From a checkpoint of a small mixture-of-experts model trained on Wikipedia: a variant of SOAP for the experts, 10612 steps.
Below are experts of layer 3 (counted from 0) of a mixture-of-experts language model. Rows are named router (the router's row for the expert), gate (a neuron's input weights, with its number), up (a neuron's input weights, with its number) and show model dimensions 0-95. Each number is 500 + 40 x the weight over its row's rms, rounded and kept within 0 to 999. Numbers have three digits each.
After each expert's rows: "comes after" lists some tokens at least twice as common just before its tokens as in all text. This comes from a sample of Wikipedia text that the model never trained on. Tokens count by the router's weight.

# expert 36
router:516433502544463541562431454534486456521480512492517560516471529455564448463494493469560465579433560466461584558472534520540514508522425475448486442482575527540421497502490552554477502514496550439521549477514488527502560567437437504518523513520521507492499532515455462505501487460467524564
gate0:491463492494478561465559552531439424514440464544484480542514489501584516555516472545511443601498547519577567510497469511546458479564492474479460455489464522422499555527520520493532522506513538506557534440531461506499485496472567576536487479497547572518434514461521498513565472576474522513
up0:498539457564441549459479546431512437533523548459448484501539498538433500519445530554453553455429474418485493522461486512513414530473445552494454527487552546493504434453526512508537479474504514503502463490514515531468502441489466518489562523557443474493445556531497464528455594515576467469
comes after: "\n\n", "\n", "==", "===", " ==", " JP"

# expert 17
router:525497455450483573537477483478509553557557512534551494467433484445516470527538483510455481489518523543478551419547519442451538474590568532491504493453498449493478510472459501474523533444461481520437547534559491454568456541509492546456543545455506499433464521512494477534475548419451425552
gate0:550548557483499530467468508476492466482485600452571475536471443540413458456466523561504498458572514507431537516582508521521407465519542480452491511499516488449459470487527489426513471432515464434467491509525468448481531509505487453450501578501563465452542484510499472466492469436532529458
up0:543546456474542471464512430428536517522526445546433482486444519466435474508555490517509484486529526522489413497466571478476522484484509527463480518467505494590477505534494558531492515406552504522543517448538511490457500517504450556538486530544505505407506564526485594537504457447428573512
comes after: "\n\n", "\n", ".", "| ", " \"", " ("

# expert 43
router:499451580453532495473474511458507396490548497454534524553442485476488502483508554498573462489463531494468427453529524428448522513470551510454451448472523524478508433446470467485433447497499542559480426475561428492409492528464472533470455452510525535478521555490563480477512505522543504465
gate0:501438515500604507461445488485478487464455387540510476499395469457528550472496556514488502510465543518478577485505532515425509485522440465522530446526494485472446494446493570499529559571476518487457582516508483489525456454498519469508494467522484515490560451531479546514578508503537430559
up0:470551564533490530453509476447497461508432496463505498522485460534501514498500505478495478438612502549489440550436558524500542519553488502512461422486564475583529491526453545493510460391549525474479537475459539482536546484512518513557468504530525589531488547485535522600505467487483496434
comes after: "\n", "\n\n", "-", "- ", "|", "| "

# expert 14
router:499544505511450444476440426554457555522496523590517546515485494517573556537481498522474498595481457457443481556530514524513522564449467499476513509490578519471505507561449477523517542464576538466451531535456487514543486540493488473422545490469514504500487540419515451430425541523549514472
gate0:483459523522475498468503517482527493515514545466514488493568520411474508471459524493549559549446516403495580533492509426488471535522485488437461488512494509471501509496556462547526586482463462566558554407478439494517575493437425556572510497508554548491491491557477549478523472522469545512
up0:542432467501478568471467515537526512517499532538546511485514470499459485498504446472489490443481494533565526551462549475447564422546435533586480447516566443613484494463479502472518511478553629491410484537461463474520469504484503434519478499536473500565489517502468516453482488508530504533
comes after: " ", "–", " | ", ", ", " (", ": "

# expert 13
router:501536492515453443486442418557461565524497509595512543512492485522565554541476498521468496587485455460444484555524521512519519562445467507479511509490580518463490508553461497533511538468572546464447535543462472502537480546491492462422550480471505487501498545424514452431426545516553517470
gate0:566488489453490562505500508476561491422464533415505465496489465561474554502537528431447488478484527486536466507498557419467502497550492423474433465454483465470487511594426431520476523496493448536517506491537450454511490418493532522602527477487453465461510520546459518501509545468532449483
up0:476472492539478463565549526532525509554502491540528525489541607477470445533469512494516453530490491407464494573527537461500512506528470624459442549458570529537482530482480507484399510509446552467485530507544506440526476533492464532543433451553499552489480540495462575473503519504496547506
comes after: "1", "2", "0", "3", "4", "7"

# expert 37
router:551526522513538466551571574543540503509457472489547468430484539532496518530416424439453491534544464550487493516445475543483522486586494560448477553565544486491528444545508482531422473487469461500570486472491462555457455516432451437491487498461511515521489485542476546532523425470475522519
gate0:466511491522477524464400579438428591501463500472471466505512488474473512571428450508443532526489506586545468506571505549521504543552459502537602554530518540461523503508475470481480532507596517472461516500473467514487450523451488500553522462469466489478549479415529464519466530450501504495
up0:550618553486449560535532484505504471448430456466465529451467539512490460478556473514540544473475529501530479483511494520526448529547523548490495498541525471429523513548442462527540511491509530521492536544583448498444436528447439495537539445436492440491565461491467418464480463521507481568
comes after: " |", ".", ")", " |  |", "==", " ="

# expert 2
router:564463444581493534519555482532551529552562460533468528428523498436498542516470532491476568486449564476497547483502581431460490458471458540504555507496438518532498440472588476430429496465477408520422488522521581454525522534539499513480516505480474512532492525463480525530501523510519496524
gate0:463544505505509513465526496540540529578471455549610488592455504449535455482498473546457537518526482523522463447489486543543459586541538426524577570505496490507567440532483439457514475466457531443464482484471474448537499473514490505479464534516474482434481539523504461513504510428505407511
up0:566580551428526542521575496490477510448495470534446544552459507464454489489516471527468522553477477449491500547513512546514506588588503512455539412503497506531514490505523501521478454461483557509581466480464487463488576558420505524487525458485485549469494525537467464470419469523536513411
comes after: ".", "\n\n", "\n", "s.", ").", "\"."

# expert 0
router:532454476484498449541465536527517487559566478522536521515442460585536465516498470502573454503486506446487464539437463483503479453543522503515425470505451431541487458417494521543503430477520542517437518518469490531496490464500443585454442479486570453543458516477483506442463526546545571427
gate0:521521435447467479534595461498486472518499493439490547596435469545517521444481487466528607527501540573486543456536526464576533481444538497529484501476499500542505530530487457558486513460470515501457422478493469414473530473526554496461541430467464526528445484450454497524472525529441535488
up0:549476464471562500458461508384530557538495496478424545508513429548463534426513533567538440500470500464515536557565496502454470478531514474403532543521483523515537479490481476491478434441452500518490479481540463439449545496460434493475495520470514498452477572511497520429552510431523517531
comes after: "\n", "3", "4", "5", "6", "7"

# expert 41
router:481551478516448454495463436574487539505522498591511538487476474505541561539494499509488505596472436462449495520519491495533530553453478494456483522493590519483492505553487496536479553481579535462437515520439458528534490550497495462410575495501535484501503531402532456435436541520550513477
gate0:482488468550454403491582481506514491462514545430506521489474562544455490526500525430475541538430547559546439454460521454502485507494497518515497483527433482477518549578508507484487451540508504410505476481500547441584487453602548516483505501587501522460530497544542474454525473457519463494
up0:517525425527502531533457570467494528511430420500448435445554526513490533474512528393497544468520587465539496498498513490593515556521450492516491530525514456481468565507451473456483416549479553512530466579498554483475500500530524467491500476515543455502542494434466498498434553487514526565
comes after: "\n", ")", "| ", "0", ";", "\""

# expert 38
router:493537491509457448483442420559463561531494522594502546506496495526568553545479498524470498586484453466443472558525522512527519555438467503488501505496572513454495498560459480528511533474570541465437522547455471491547482544501493461417552484471508506511496538421513455426432545516544516476
gate0:484467532440474514475515576515504544488489460534489500442495565478489545459499473510479550450442513491515549501455473581595538463594488375443452464503432513487416487536565522514551509520493489486484475504539525452486427406515502447475552513503506480470513476501526510516495439508518485453
up0:505503451510436505457502522506472464467522513511431491439553550449488561472575534498496493562540560502508478505482484438584448569450409460494464531501472516529529507557460503585428476492524559505554440564473469456460520527456421519457512542468510485467535469558473476449451528496523493502
comes after: ", ", " | ", " ", " in ", "; ", " ("

# expert 33
router:493531496515455444480438419555461567523496525593513548511496482521567561539476487521469493586482457462446484555523516517524519560450468506479513507483580517459495506562459497526513541465570542465453536541452482508538487548492484464419547484475505500498499544425522453425431547517550515477
gate0:486551484498446542468535522458426467463564510514549508533524483493461530476489505501468528476413567550563499471498526411533465520492496494501516489539526504444512577454478469518478490479562447495515459541431483446451523382396482490502549538456495477529440475456518499503492481473410453485
up0:472497439507547520537499499512456501517529468473488541505473516431453471503459481491480486511426529524510463468454499460484507452499545490390495551450469530429519468530489544526432463500558485497442478578491511539411556556535582491501526441526505530401462509452521524494466425494442574505
comes after: "1", " |", ",", "2", " in ", " "

# expert 32
router:479567423432506518434472567460495548487508489469416526540462515494509480517525524440548493537473481485534510499483552487527400444453517515539537550468511523531535459495569493528546518508487435558544533453571473495594456459506497541478546439594476471493497501456434506526502442503477478498
gate0:470521530526533476492497523509563499430499482459485480528524462539497447470507430556525475566442479562485532538516481520417572530508540464517546528510463513367552552486491549464593541498475560431546509523472514452558492466557502510505491464493441476441430493458505484514517541443484483526
up0:461419512494493540483548433498544509502577479462510488570516495487522472560512494492517448421548534500460485502517471478529522481500562473534496549537417463498518613574527477449572578524432486492485470530510602455524495496445479468518518559496490542475462554506481567515492489474477505561
comes after: " | ", ".", "–", " ", "| ", "; "

# expert 1
router:496535493511451443485439421553460560524495515596510554511496488525570555540482492525469489587481461465447486555527517514514514560444461507478508514492571519453494511563456500531520532466572540467447535546451480511538485547497484465417555489476506494501499544429516456430427547511550513477
gate0:497540493498480478484468513424544501459468518403485486502527468430455548470437501584518503537542527496496437446539488470522489503521466535502489502540542511430456540534481543461502427579434467500452476496544567546481499543492492513484476474547506501454554469599412554429504437485505513535
up0:555508548553493524534489518471569478495516460555479446476500467452511509525481475516571441535481463474578493435539524520472525503511548519499565500478437546482427446544479523491573472541559525513495512540482546597378455481511471509503580548555501471521481504461521532490526553484475421513
comes after: " | ", "1", "2", ", ", "; ", "–"